Below are experts of layer 6 (counted from 0) of a mixture-of-experts language model. Rows are named router (the router's row for the expert), gate (a neuron's input weights, with its number), up (a neuron's input weights, with its number), down (a neuron's output weights, with its number) and show model dimensions 224-335. Each number is 500 + 40 x the weight over its row's rms, rounded and kept within 0 to 999. Numbers have three digits each.
After each expert's rows: "mostly gets" lists some tokens that are sent to it at least half of the time. This comes from a sample of Wikipedia text that the model never trained on.

# expert 44
router:543527474433527517520544498437437520512517487550529464461444498508477490506497457461467551483463502533520481520453534484562516461494468542506517494418464504539527462427551491490532514471521486487489455465429494457484515467464471525509532525480501536536470471449509533592528444491431513479540485518483496566475476452504484489485514437525
gate0:480518547502488480510522590530407511400456519526509547486539495503517459486461520552541508473572503468520403504508523549552564471499569566440429511472482476507480490516501388527538540530479456556539506499504465481546481523431521489561489488477459449457530543463475508480469515482467522501530558529523515440490467556393537477547519483536
up0:471520529529428481477463540472534461445570546529474523545619507519542531455432474583484434437536472513542458441456481490534512500388440532445514473488477430502428471505426514482527485478471469568532452509498531527515491513489503432488511455458535481506476501528543546535562507520533543456449471494560556444499456488468489405473429482492
down0:529528472497533594455459407496491524467457494424513445519514506513475536505504524439473520515524436506370467426495574450527496542596516499497485417458454471498478522476504437439504529488503540571444480458510541496478503547472490498465460472508493535540528554445473495513526513432513511525464513549472492506504484500494521532497516513464
mostly gets: " they", " who", " which", " when", " where", " would"

# expert 47
router:531496514520512494527519488473500502466492524452437455528508437495515552474466492512473493531437533476409515526470475423497518521473486452547494544403505527548545479554492514450531434507430472479495503452493447436520453463500546509530449516485500539495435471427481474540457500514474551525446515515494571621431492475487607496442453503483
gate0:429540442485549469452496483481463503585482452491454506530499431540537506480583517518553469571482499454506432487427484550509489533552550487456502469539506505466551487472544444502500556468497492448518521509504481477533475450486507574460462450463493555493480530566462474499555478439487469471410564499476496421526464513433503504496468511502
up0:411514573524546579484520509426504585543526478483482430507488526588502515529513540482441487506511474534458503503428530469523562503522500524463522508486452463490464540523482465486513499501429483493484535447540527530567461467401562484527564519520469594501545465534456466524494482490496521494430454559516520512520450513411526490534472492548
down0:561516515473457470534501622526506499529505537551483510513609541441437579518469524527455502508495421483425564493532461557464519532584460463525552536526487528540426457507504499505498446480466490553487462504482457487509482415502520552501522560510488448489454500497497526559470506456500449511470485536486490547492504463522534551515444528536
mostly gets: " February", " January", " June", " July", " April", " March"

# expert 46
router:521532503532569516545502457409534474527495524448438519457466528462509534464428495625579514503527562488478547549476567450500542526491404513480495560447464521488520470504452531563524519540575501450529550454444458499519583524481503515493490503537427467494501458397527552497514508476479517484452484526509440495454400516509526525465538512552
gate0:471493504483394548545523621437446529527482530511523512489394500492472473477420475448514500507497501475501454445536428476468496537494474477463530481507556556506483479533525546508518456517490499474584484467478462585454458517483552549479449450452526444452508484556536478547429520488484481557612552474540537501516522468517535485449457533422
up0:399517513538506484439598514477566504498516497527505493502544476553382436513558517526565541457469459514469480463514515508507526502511570514508560537527513505533502518485523485444479461493510463445462440498519530514446466569509454475507445514462470562515554486567439549491535517472531476507482494523575484473508449427501510521508459441420
down0:505513420486554458494426446545430416428496531566484587411480548527508505575442495562493531542495545485528507536586501565543485474470507491529488491541487524443522508518494525526546462463527530515503563517625515524469510499531495467505476486466466469483543576553433560516547470447569478480521466512419410542484418529502584515567549487499
mostly gets: " China", " Ya", " Chi", " Na", " Yu", " South"

# expert 39
router:519512457516511492532537526459497495490479560565537545533474438487520578451512441497495557527496497427484495541451521526526456528466479573588526523477485457580559437484512560510508448551548494456556478507431470491521498435550501473446414508457484494457486487488522496544564480454487503482487481563544540515458428472480552545540480514520
gate0:486472496512513496414428469422558480529489502553524521520528491485514589516456486539503497545535484492493470458484491550439516561491439546528527480507538547532491486402521479522440496494474494502420535533508451504495437431521520460499494485461515427464505481550592434502434526539519542482529470517529556546456456470547511537481480504561
up0:503437568532537509474447488462576460544431466456484486483528531506538499547473576510548488511507510488490471509480465560482527593434500482494530424455537501522570487494473407528448467472422454550502509530488455526514573462494452450463491448458521547549491508522480424511437453524580560459437595565481405423525484499454495535406477549518
down0:485519487489455416526561555567522462513527544507477480457517481484499416467536518544518538482536543478493518444394432457501462505508521566521499459515506511481429479437547515571492526518500551526526535531465478521464571490521437578554495563461457506482485443582514496455449506458535464525509476463574476493529451496483510461542484543536
mostly gets: " six", " four", " ten", " five", " eight", " seven"

# expert 51
router:519546435495496455526488473431538505482482490485451488468535432492523505451481510539506548546422503499578500518527558436456501569575492495553479504469520557511574502460448510446512464568514459476547488461494512462490535419456545465511419520512513552519466431500488573541482520478478517519548514501541496525522448490474538562446570437538
gate0:510455568524510497444495535540508533510502504554555531465586478491566529569553488546590492592533492515550464514508532579571482474514479518449524552544499536611538509538454449468440499496551443538466481521490460493460497475522462549490535490489535374520482543519520522505537562498517547513479501500578456545513501574485504495440515539523
up0:525487523479582555547502506448545536462537488507520495476446517418454527478492517529520497407487508455524540425443470533512500430513498584554499505576519472505402532470486471550517515451475442499507493445532500410539483495536430522482497541500507496531477513527456471551483434499446405476555427510508491487534472472413491476515499468470
down0:452524500510460498570507481575551511471466567447478563555455447460491518519551488484533436552492505497484513455516545459512437509517497468526484574543503443457458473478541514493534530510465483538505499555440498457485498499537500488553465467471463535531440520565481458505534492487600483475442509457532476570531525471465544470467473522502
mostly gets: " Richard", " John", " James", " Michael", " William", " David"

# expert 50
router:531452524424505448499554479421496523473487532503535519486445397448499467480481455484493468457493502424508511541495503477486485498473442480536469563463514476473507467477485436439476537502492428515483465470493512409470502453458484499466438506449404482526456459386516482519533564514496544465485501462481456539544457469452537510457555467479
gate0:552539500487440444502573546482476573455452514543439456503529528545482502467553488482532451512524458502489529485558534451511493396528448478506559568553526486552499524533549492552499454488480447542472527493428489523545500474525487485517487445480570504476483550554610456525503501576529434496478489544580495538453531513540404531470527490508
up0:487483488490437434503555486506466486470458515470420517496553495494520439548504512452497541541547441522496453540553490514434535475478434579513596480521566527460529529461488447477510503591456475437469538459518565536509554519518417524463484473426535532487471456519530475563507567498465504505473483443492473505400577489510478458543568522549
down0:495456557461457501472467467529523517476477460559540499503530528500423508444476498504511481453484490470497493462458517521533498513514503565431563458480539462483518559469460510431552455537568564470514515548523490531542478496539523538511438540560496489545474446512491496421466474492545518526515525529476552479472462501509475514508531452548
mostly gets: " been", " was", " then", " were", " being", " However"

# expert 28
router:517504474499549497475570532429473589475436459471537490538462425474506478472484492512481496563521537443460414510500555509518452506491439477543484528515502503513533512464510477472540492471488473490513477526506490473473545456506500482567466502421443514454418462484510484525425501491401457529426466501511489475475457500448519553449490516546
gate0:513452504486499491500535549557587513487555460562502505490454395509447482447450449489495375496522480455516526452495430462483456562524480532572558496520516476481473501494456499437452453577497499437522512465476523536467477490424458461482462509489495508476484494443471483523503557539445473508478506491473491435586439534517433531437436446505
up0:470514442549482488471604473480503454525489475516482455486519451494486595452519536517531418501518485576520499423510527508560552473482450480546504465529512491445451418471520442451543484434503535502527527480553517561512526525482497521560514469477478455518448463507465416488462456446538466552511521477458516547558447433526467502458469474501
down0:562503526530558502505521520470485519431487510414511503431561492493588395519531452526533493533601478572504543466505465455478455494518523456484528530529438514524425493511493528490480453534488553494546575499564474522537478454494435514521525522434501462511504488537487438504409503495497452488473487475571494463486513549507512515435443478463
mostly gets: " re", " dis", " un", " comp", " ex", " trans"

# expert 60
router:568518488467518448548485524433438532452466542481519529473452498496524536546506492531483589483473553471501501534476550498540523421504486501542504524477525498515492428430530467477495424567469493501497483532440564515510533484440523497520463515439494577532428459476520512531540540441467576437494415507510478505452413444473572524467521518506
gate0:478489489478476469533500476490458477460380609531485505519545466495565487501483513498485510467529544551509490487643528486495479517537442516489576528501483563585450507460445504562454471518462494549428540541471459452522496569479505437423478540467491531446498490487449528500539554526484512453433469511461515478567556513456436557419531541450
up0:509524488537496469460509471503515592476454533427507532515504529476509520518512529446468505428472471557439531534486509533491514546523486518432635453467469486474546441453486543583510487492471472573467515490478488393534540520562527514477519494552545482431595521415446491517544450453465509403509459529512523503535474508472460524489537409393
down0:523557540550529402494552477466519466486501483514501479479498480474430503464525492507594517438515506499516518587451436488522519556503446466516472438519528471483524551419426546485478511519530495473567525526502497477558461484440476517446524503519501483413473497493503546513407522505533548493493546455438482496477497550535530508508540424515
mostly gets: " has", " had", " would", " have", " there", " may"

# expert 15
router:521515439497531535485493530467453515471467501481501442584495551488496568464518446494451530545555545448520502529549458501573486512491468551496508494477503530437592467459458497524532467507475506453510508519416514540558504439526526444528454507436518544494422512501478493523419525504487519544508495546447492560458478491456501515452535506533
gate0:482540521486487464480529466435476480403458508578477549528464362490489485480491576485482527491496539491523493472545509554474484570523439560532536501444494515484494522475544533519458522492494495506498517478522519499552470604500605464479496500520517476381496487475508517493527521531446480459525595476466538544501566559505515513443477544473
up0:529463446459454493477487480524431518485468508459492503518495488520545505502476479572474521496514402443489520462503467442543554505472481454583432534507515509514484565541531544444500446522501463529399505493470467468476449471433456501484460484586408538535504539505468485487528530438475447491479451530525527497522532465502559476497531557416
down0:545517562475472528510527498516559512498523499551542460449519484529479512561497537505530533478507507469521442460481372524510575529520431499515497514496497488432535481514493512488527502513559520560472531472502571550454454499519497544530563481593478547474527537522511490424516522492465496562458503501609476484537506460511429512513396442424
mostly gets: " design", " number", " development", " law", " power", " process"

# expert 40
router:635534416488529416486560463468526457492509523473500483464463431465446491529512469560507579535464549501437475540425468477586464515504535465495561569455504514556584459467467485507509506488499465481514407538519512465535534528517498492534447563451518480519451481453529483528499477501525463474532506511521523575484419437554548475495481468496
gate0:560509539445435521531529449510504567493527598469577413523539497524510496546491471475468525524510498460481409485555534467562506523547511498538551496507525469474516422501536508513481550472457430524542547499488449546466460442459453514535541536509479454489462534514462491472504433496544436465487363489540469526469497427449559538503536487480
up0:471480505510464526559472426475485507530421480550519518515466476479433566483427478479545461479473433501456495477535485479483520485493575535503504499494485457528497562410446449564548555481492499518476570535489565536448528532449469439566529474492583553466497467459506484419482479511490458490517516442518491448525491505481513443506475492524
down0:585453433418550426455507466486439417556481522470516412508536505505449498477521408559518418509391455558508533535520499493510567556491522497472535467517469430502474520500451571490455519540558493451491457570435587476520447540485513479530540476549504470497509501526516456537514477434486466498491516521493501499452508426447481457491534534529
mostly gets: " David", "sson", " Richard", " Jr", " McC", " Daniel"

# expert 1
router:562513473463509499535526506487522576461490456515466486513442535495561551451476448533542552622503478502479527490521508488563482538525518470500470446438453521434534412451522455499476442458477538493454484433433521520570517406507492465488445505458474546477440474456423512516492519451463515557512503494492437500530501512463513473454501490551
gate0:564514512490544459499490478502483607482510417584542485502529498506487488490507498494499467461504537481420454523460523591566534501499529515501502491548528491492516471528500464454515560461389510522526544545482474503531485521485530439487578490512467472505469532563477563480505591507423536464467546530516562513511475521502494459496561538545
up0:512453484507537553493453440506533490498519514549512527473492524540554508408439431543546509410468559486545496455585528475453519506501455500528426507565519517461588482563479491508500452552477438483551537528484511571490461488538498449467463546523492472519547507480493505516550549551529457462458478504504526447554468495500454471436543456533
down0:526512451503537477498429452501496451461468508493555557471558480522458572535480510533520555470395441486515538527511556543423501433497480481563482477492443508521545462523486519448465479552394468481512438474453519397483580496418532449459411529504485489551558497492531492543540441490413429540481552527492565499495550517513459533454513587480
mostly gets: " game", " home", " law", " version", " song", " coach"

# expert 55
router:543572448506494511514481505454448526473474488505501504503476398490542515521448493591476550565490574546476521524495569498570503489509509450540501493419451530483564468497495529473523497485546474507499477498443540467468485500449548494509438537508494483482434509518529520538453535489471452442444508562517467475473406509490536523424595483507
gate0:526515547501512532527549558391493530494418479482420484459516514560468461511466525510475507515508528533523500565468526526532473501465488404530477455516531481500509519519540524550464474475546468419589479591503478453510487568503492482477523507533522561569444505497529511517421522515521520536456544619479530495439490461534513505552474459540
up0:529463571593481501494558451517475495441495403527519491476502537401535517448532504513524448530462456511568551452519539466577489515493480591453470517513521456441462499492500406463460439479446539498544562448464563509546576408477491507570495538519505522457547528437480442516547484506578609459450483472557519457552450469460415462484531532431
down0:510497442568459465451512552535553467500534558524545513458505527489494477480517579531483501457536467438507485464501514489516516502556521521513508531458496511530568447426471461609490496547532545537563495520505468524480475489518560544489539494544482475511447535518586533530438459505514526487578473420413489463488458407496523560510562493464
mostly gets: " said", " led", " won", " reported", " moved", "|---|---|"

# expert 58
router:566509470504479524564444513452488506498481506506508522473409435437519479488458462535511513439511543447488502535488503510511543502484443478580502477429466448462581512424408475426530451493529518473547447492485521449435462524443476534476428468420478543468465428477498512534507516471501587454524485569499513564473439481486538514462565442514
gate0:526434501464519471505484474567478521570441466523488497530503494519483431496462546552518465550441498488498516559401452505480560497482530463448478560550593486554518490535496528443524449501532540466553547442494425527528568494432525529489526521448489448478470494532456473499520487531560531538486543442540542544507520522528579401485516495542
up0:475492546459517504469486541456484523475509519501508531517473513530538553521502420496508504539560508505484476467560518510561489482562485544462554547495522492485434499518506488496479478506453468510512508527465601566499463515559572438494535539476462523527531484466413551501566449537495505517490446507421455476461506478444455462467505555456
down0:464492445420560449521510515410515479550482499517537453461528420536474458554508526550547453551532513538509448479453565469566507482547479463494517510445456494435504452585501567464606510585541491519488503530433571441432478519490526481468459537531516566542553436501490452468480531532453530531429509508515510534456453482398428455539535560524
mostly gets: " pro", " film", " Film", " album", " Pro", " song"

# expert 34
router:560581462430480503523479454469535508528513478486485526518421475476564491493393486549555564585484471506493472549508568430508512515510460578495522449417558494516476505491536538506539454571468503469524488520524530505467471446478466461554467518445558494466553430509518467521463517487488601494511526559497568509532504434429550502519499458552
gate0:530514476504521485522506622546452405471530530497486530474555546499512498464479528509555499554475495454545546547488521513541445482498515553489499508502565563539488501536443505477464453502474470552544478564567495451499559510465545558479483512511488554537455479474545500473549501449456493479431545560550529539490481554580469439559526449514
up0:492518494459510517508464519473521464538544539452522489548479503488488518563463518493585438531526510548548523508461451486418546504504452535469515496471581535438465541527482517517541496435507487508471559508529610471492600551484519552463538521588411511451467461466432518567501505505462523463452494515494425535494486485498448473484535471486
down0:532520408443573540503501545455477500421479466475450486494510582437581523529465475515518473445520488507487557524490474495509473563455598502559522444547445573492439441509559408524565515435476498518518474513478469522576495486395461493514456565542480492529575482534485546436503482490509530500544520441461440496493438496492482546530487450489
mostly gets: " Mor", " Or", " Vol", "See", " Du", " Tur"

# expert 42
router:535549482410518527517550493484480533529532512466510445465484501491517515522468473545459493555527545475463484423527596466565501539483480501517536575456527522523494506478468454491486473573518447474560488458503533489479549507426465490503419511471542515429478451443462512508490495513390456469505475583512428500496470416428487498479565463572
gate0:536448523549493414501466592546573494473485486521570575494454498539557529474511487460475487520578508537531440490488540550532489469520535400601478528530517526489528528556478542515533506493545541517465535466411524468580546466490480579592460468561557492550440474476515582484522507521395571483435521503440524505514484508576473549450503536471
up0:523481516514494444520497483537502467461403447531514508509503459535556575472553525477432539517479505553450531470512538545510530508469528474506464530403460496464477503475458538489465563463513397535521459471576467438471540456503487562474525486449505551490520492462528572454510476446459514515523561507483448551537562552522426495478499443529
down0:434511502459476497500542567606516498422476543513512445517486493526491515440459438483559469493427521440472482475514467475490504558429523510517546530481512509540522453441535522585459457466506502524464519522450486485507494515451475516561487495533561521495492499477562545423549529458499458501503552633489506508510560457490512580513462484480
mostly gets: "9", " +", "‍–‍", " −", "–", " (−"

# expert 62
router:578518412476510501575517495480499500544509483502506522545496450468517536569413515503467506563450512461530507488506559414539495533464453505488464451432416507542558467497456491433473459526519444509453439488518536450488499455516510526433370510475469464475482425484478538577499506448511482552489426547536493494527429437502533463501484535536
gate0:512459481501457468503552498499513445509486399578530532524557456423514500574495484500478494592466497496452447456463532524558563483460505455521565522574528473488508505464511489477577530484504588426503413512484466468471508462569565505586513485576544555506501477404423415501527392486510524476509539591442526418485553494525516422488440497455
up0:493497530493568474495482500470466536512402511445478504520474553498455535477505516460492559487522547488514498417493515528500475459441478488456473383426546531546481481474446440518503439512514484544472512478527547452486525460463443519540508502411457397528509485532544527451528523401484540491545505408541471507494466514507471539514550442507
down0:543517497468504497555503568517463567544532490504494520471561503525501476544547474438540500491551496515510439538453426529560484458542430477530490568500554505497459481428474498542560528449547473570535491501538538497456545598511515491519470480456510529480514496617496542562496445500439432541487453501592541521517463509497507569497523495469
mostly gets: " member", " coach", " producer", " politician", " president", " appointed"

# expert 36
router:563500421451490454480498460428534496481482546528453516530537443439495477513512472561585546577544522547519540554443484456521433540517498499572485514445484483543532477491496463461495478475566445433521535466482521478532497492492523519509432471432437469491463472424511461470473441495468493447504506490530553535392471460542552478515485390498
gate0:469480534533451576498409446531472462519483505434485456497499554522501565524433455566522497495499479531466436525543508541496507496594489510510414480510488503526487504432456509559531514455542470462581463501473624572463396485387488532551498482512484479430450536480435498444507541500579577513545560561473396558504519531509524504500559485453
up0:491469504537555518567522491504458486491506512555487519545495469389449527440586557496479502475527546449478518470508455491480566450425482468419488488495464481483526518561479490547523525532520468449478480540509464420510493497490453457510440580515448510548495499505549543500491489499454445525435480481494473481530459517486513438507450538479
down0:451532446518539430539500524529443447569512486596487450515516474468523501505465515488508522505530495471568536431504530509491493510420507526535553457491567434524535520498502433509511503484557500514462474545542500448528574445594518527552445419550506540526474509500455514409519548525396493535488489437415450505477483511539497567512493481502
mostly gets: " Ba", " Be", " John", " Bol", " Ber", " Hu"

# expert 59
router:512495466388458467457509488498492546549461606512502475501558498459517515478504463539538568542510483454486472549448563431490448479487418463449564497492422519480517383459412507446552433548535461464498476494476512544452508444506512558532492503405475481489463429411517515581533553512509534578436510506358435540471449432525501524458484443514
gate0:509547515509515438573428456543540450478456566448466447453506510452465541502480541515416501488445498445454510476546456496424490545443416466495519474475497506594466562492482545483487472461480430401478560457498519545442543584426482491585518474511504545477462502487499498569499551503437554553501469511461531513482567505450469536540502470516
up0:565513460432466468526554380491520559554529580464519505462591566533575502489464545504511465492472505507476438490443480516490507550557482501502505498547516568448472459504486462541511493478484492559525533508469534524504525533521544492501568450513544478517494416563438490554535520485541460502513532520451495464426470511521495566489456447490
down0:475544454441466529512547495429445505556493509551562508532435516475457496467449511458482462483551510472490518486493510447447472540574545483497467560526519507557502547523484547402539455513614471498568530482517447540515506434485534537416520530487531570474430489549451529495501519515526464518487456578436496450493528504448530502503485473484
mostly gets: " The", "The", " his", " the", " an", " its"

# expert 13
router:585528467493553528506487414538500522484473507511485443508515432467495515513507469528539513505520591520458498561473555461495491498567504509458548531462531471442521468437488454480489525547489530530462456479430497458468488488475495571547495450481500517560464441430541520525474521445479475498491486532535534490471463502425518511440531495596
gate0:510444431494480623488489545527559513487457457519492464472493493502476552451473424467522556496517550493471492554465549495485444488506480441444480513495466409485488383514484532516499493530474436537527406517466507483553419599441483475507593520565507461458460521481500498481488586501522525447514533521504405454410464484453515517534465521508
up0:500467521508491475512458502506504473540506481514490472467539445564482486490477555501459528522505499477529535469501557460469476498522485519418470495505575408458455412555502490486419500513509505525505407511510489478487524455514518542523516497562572545493485585497502575504530538474529472502497473527526421422534505526505508508429455497529
down0:506508555542516477518524546509549484460467522462471526520466583521468510475519504524534451514484489539481473518516514502505409443493507579469501510509450486463534451521516512561384520454510492463505524403540534577525443452495518432566454434531505565423560508502476545522583478510448442509468459492406523497574578503522513535505500433469
mostly gets: "†", "OR", "SA", "US", "SS", "MA"

# expert 10
router:521564494464532513473533420473511514563499547516545469489444492442450489461483469551557585480495526491448491538438501482515506514479459529481555463404525533540485489399471511469516511559565550489511494513441485466517538472437528452570453524483457498527481517447495576546495487491429517517489538548508502543462457505436462476495550479488
gate0:460505510383509524434566483517531547540529508567541492463509538499466489464440506490490466542429463511552467528564544509434452404520474518528603516513427500502526487542513479571495467516523490514425502544481515469517490432463493481494541503560414500524446484471535545494557420504470473557503540494473510585549463495464480570571481445539
up0:521449471490484514379535480531524567542527593478539486473518463511442466416456539525465486547381505520585442521542618466471464438495471539546594560461469529505522552505500503516515422440541380496464466505468516458544496511558527492555484493484458499465426467471568516444493407502511490486486514529455488591554512499537468492617501463533
down0:500479515533481528427619438496476555567522510500478491501499469571402448472485566410508500505455511442464552540533459479516529543512507545490501500581433451472541530544487552555500424537579484425489484460447479477487455459533517529454534476558519484444517425497433495387465470511474550498527461488487455454549512493527471485488503488472
mostly gets: "\".", ".\"", " where", " However", "í", " because"

# expert 20
router:531523422422547505518566542475490428486506521502481495488471471473475483481517469518491550502454551475465478505445513440510464447541464503513423489436485544490574529457500519474538483577536545417517451510471522387505549471503551480463480545506506487541476502383500556546507470505487507483524477527513490503467410500496564453503518482492
gate0:489529525510484498531531501464480511474481491507434499523514561500458523416447518596438492455526457508509558463484509515594486436572519533432519467520542480519503547571530488495505508483526508560464570469480451487539526515495495526522535562511470513532519512543494520486502513531541497461513524532524517486436483534551513484492488547403
up0:503481471495521561480585516519441507407462507489523447485552587532484444515537458462557473430526467455474490464523490378525471486530472468469559538528453538447468525525455512419433427477530548524525488456389562428524537483547554509533482448510533451503458491480477523500508543449474501496447508553489454494495428492504445503501450539448
down0:508464440520426555445498582461507468466489473454537515494523431486513477514498492452551502487464509499475467537519478511528454553489474624583512574491521508496557468455544504492469403440485456416470455528482558428444423558516501446545514488460582511592507579513530536495544484504450475516535482527516432566516489548498449512606445532522
mostly gets: "featuring", "†", "\\", " \\", " NED"

# expert 14
router:609547435457494479525501482466479513470522545457536482508440439443503495526445508539480487494481541491476445508483551447581487529521465525565543503433450504520594452522461467470524457515526462544496443467467484447500505514528458537496456470497499492502518429456511555545502540497504499497504467479519511515489437452484451473523429469489
gate0:498500517504507481450541499509451533556470526450439498485519559533403476489437531474557598450433513493445484470517511536491472573469510461456534527489533474585513430550542475524522495501504481566519488536577457487433428492465544481501552522505500487452527523480489539513483442564520486526470426482499455492538486483556506439473518523507
up0:596573510519526416511419446516536496486447468500422520423508553507512490517456481547412495549511469566567455451483540432519587485480538461504532510506482464478438436505447435459509404545468503516563512433576523467500473493578537507536471453474532539505537506481453431453536526489501511564514508489552487465546536514462443547475457505482
down0:498493519517491490439500487498492459487483527493486481498527464515494452515497489451507458509561455481488514469505447462512472451452564392528501467521470522511556615499501430552506478502544543495481561505531496524523541592436469485487544517494558515616489474508453505505518442558479484406440452496489478532412475506525455528546434522564
mostly gets: " born", " young", " footballer", " appointed", " actress", " died"

# expert 6
router:533462460415484436459498493544473515523507527491481508527435408446498607478518454508581512516456510571520434564496559467503446517517465476506515509393489527513515565445438523481506426526539469445513461453407521438497502494498463547516441535459480536480434472479497450621551503436479515452467463513520438542417428453437519522498514468528
gate0:445455478497522493531497430526467542525528514489501467499495498567526458514484497389452425478558445568454462536484484504586484541468482473501536471524501502539449458486561412504456476510463511547494470470503491502472523444567489545513536489485492523612568530502530505541477434483465507465447505521486467523490493504495505448466507483498
up0:516483448561518415529471477516457537494505518500538429473499559521514532509499454445422480376509460576476483521491457525599480479475486384481522446480528511489449459505568399536475477492515491529509507455511488446527476451584395515541493553485528520498542568409499467532526453509477494427519518445472476481497468536488543452553500526517
down0:461506474444525467556509533523529514511552464465499491518459529477490548455524535558505499487561505485454529541436517503518486521484545421525412515494509532507477519428499513547540536503632493506480491522501500493415482504472478561587501507543472473488533456487515453437562458483483506516537525541430513552578500512509545445490519462464
mostly gets: " (", " \"", " ", " [", "(", " “"

# expert 5
router:507498443453537509503469509453485521520450551516497469532423442494501543481414446485597519517535475464501466504513584489547438535503466495563470531424481543492489543467509548468548445442531436497501439554438480492484526482529445552467414499462474440473450492463476518604424553474455502557471448486491513550501496468477497551393482518480
gate0:472481516519507424461509518484454564543565446515533468480474480533603463511476497501461488451536475465561493459509512468506458476461512434579542426491514477481495490462487534488498479502515509471530513492498486519549591554530475455460506530543552443545504515463531498477457532505566491476467470493522493475425517464524386582513524490462
up0:431490522510478562558477469545580408567502601533540473492469429515475517451470549521477517566542496459453511464429467418505504555477489492542464465553515502516483492526548543477531445468447455478503514475599477411437498484509509452515508396457526542529524529551464456514433574515540485428527518488496517459494449531485525508486456450481
down0:512465503519514504521478471567477551453540471552393526496533510571469575471572484543498529474483459476501456450561485449473451464591531512577510537462568510475530536489494567493480533496501460496553490522461483487509564553554531553521507481532517472509493479456513514372497423476480507468515591446458461465481472443522584504468519511524
mostly gets: " mother", " son", " brother", " daughter", "St", " head"

# expert 35
router:509526492484531421546528452446468514479427517472490536519453469453509464512516503470527611489490520508481509515445550464527496498516481514473526421478499530506552441424526410448499500539556505462525518493501474409450467473449468488448486520554485504477456441444453556548460536506440496499447428557518487532483489459483602520454543433569
gate0:437439450473518454473464419581498473455515456513525436491453522564467479497469489439464432530530505521603469530489565505539566556534462494502518460489525584480480546517543486501466553545409488613424471482485451569533535542484448474512547498499483549492475534531522488502495424579440478467514532497577449389540540508503499492421503459508
up0:456508537581474636529446518517499563479483503473447508562495528502541466513561501521623534520481466563452552511463442534539463457489502592361517486483497549548499485538548491484551539469529484407566577507479480503496487504437552472513464481561503472523436491505492525514462567486515515545525513480526490519447461441505593497487469479411
down0:545509467412528558516548564509516558557457513460442492558526554483538543520513537477561491496504560544560497509579444414496461549499499510510577504513506499504550505496466504507544529375481488470582543513433469502437469463536495485609436504457504491392475469551471503484471452487464557485479430547490567535418549489500548444513526556464
mostly gets: "\".", " Carolina", " Boston", ").", " Florida", " Philadelphia"

# expert 31
router:589468467435471412520501478539555536457490551513494523517401442432502535458471434521490522528446541495467442543442511475492473494468440460498478541404453505515479483501434428480516499558523478436523461500421496466461550471509468553498436513413536500493434446488526479543537463480466488475458425518577500554506466463423548518483467450530
gate0:449457494522544512575535444562469487490507517572511491552614513584500476493430572513504452481610446450496484478514529455503446552529562532570439519500541460525493499493480505434440498566535541538505574462468499474471497514489524528577459508442526507574483546495461477491536508492474555483519477493456557483452522565471495536532452516443
up0:509568569569463556498480482518487545512492505468541413497477477520464557505525517461502562510505556551473529492470502499418524549559505554401538508498477490489518524604445525494489471508549535475478429426491472487507496561495492568500547555567498504542509532500534531509485570483516488505535465532506497478502539472505415516523542543511
down0:610525428530453511478523524473496558444477495490447470528460523475517452576470456471541529566473436437521471510473598511504472523512518491479453455445508495503418471491514521519525457498489534552557520502578486505513446466499526558501522510506507429492474488486532507483449502467483466533426442490489522531341435591462531516509491493502
mostly gets: " ", " \"", " “", "–", "—", " ("

# expert 63
router:525531499491526517592463478444539457540423550510425444480484517464517528497475487461509619535450471450497470507490504465442491532542437516514514456466519505450567494473525477425489476514479467487560472534465465455493462410449474556454451508521494512445484452422497545572435471500458559547514510508559509527483513468476498536513455461563
gate0:533441563531553540548541509453487474509488512447493517446490488479428448556518505473495545574482486572459474487494501496498497494539555449498458415472452505423496535521420491472519389505486517517530432506500537469485453513478395500567497480532507494521503537507532519513456476518454499539455513513520449476527407574529524588507501500531
up0:491502471491470441464463454566516524504575492543519439447517504498522437445519492544510492500477557430530538557459481498584520487454498470534536548471547421505487465481496474522450485554495477451455576498465504506501531525499505423496470487422503618568467469505552526509498534496537519550490504510485483511462506538558482491494497446517
down0:522525461477557464504446454530535515525540490540555508421517472465534527415548498517506512486561453481474536546496593565489489472511531558548556494504483446450493480447594517478563466534472457465473487557489488523510482486456469510495552460496527482463454507505506495528494523485487473583422436492544510476439467532494558493487464479511
mostly gets: " H", " G", " Z", " J", " Cup", " K"

# expert 26
router:547542407413468477542471457461538530449464460572462450519471479461492555515494477495531574529477480496497460451485537437512488495552444475497492476450506521524517511471445476510477523563519542488506515510436476450529516511440499523553434442481495493477434462427523480551466479527464509468538531467553510535465506428480509520511482504572
gate0:508521504505478446512621489469523461419544523462533467517448552448516514464486490417451580490448531520500437524527527521551559542536488486528548547481537544437523480553418497518447451483442512479537511451506511514420523569437509494515492522549525518502480537463487486487502531457433478518498552514482505424535482522516522607557516524463
up0:483524477512520452472427502483480472577477538527485525509512477516430457522604569550514523523583429455527470450505441454498485473550493564499527519564529500577483465409530491485415534514516493494505414444522518454479443464479461471443563500570465521485493488602464500572503480525617448485507431559519513535489522487507486539535522425487
down0:520436579525512553512489483504474488534512546477468493541463515555536499522535510467524454428483501555447503534529490479478525458525557512486531483453449483548454473464448504486529433518544459479512467473514538508522440505496502585532505520541487444531510433461487520531412552503486525530438548526512521523552551478496529496505548512547
mostly gets: " K", " Ar", " Z", " Sch", " Al", " Ber"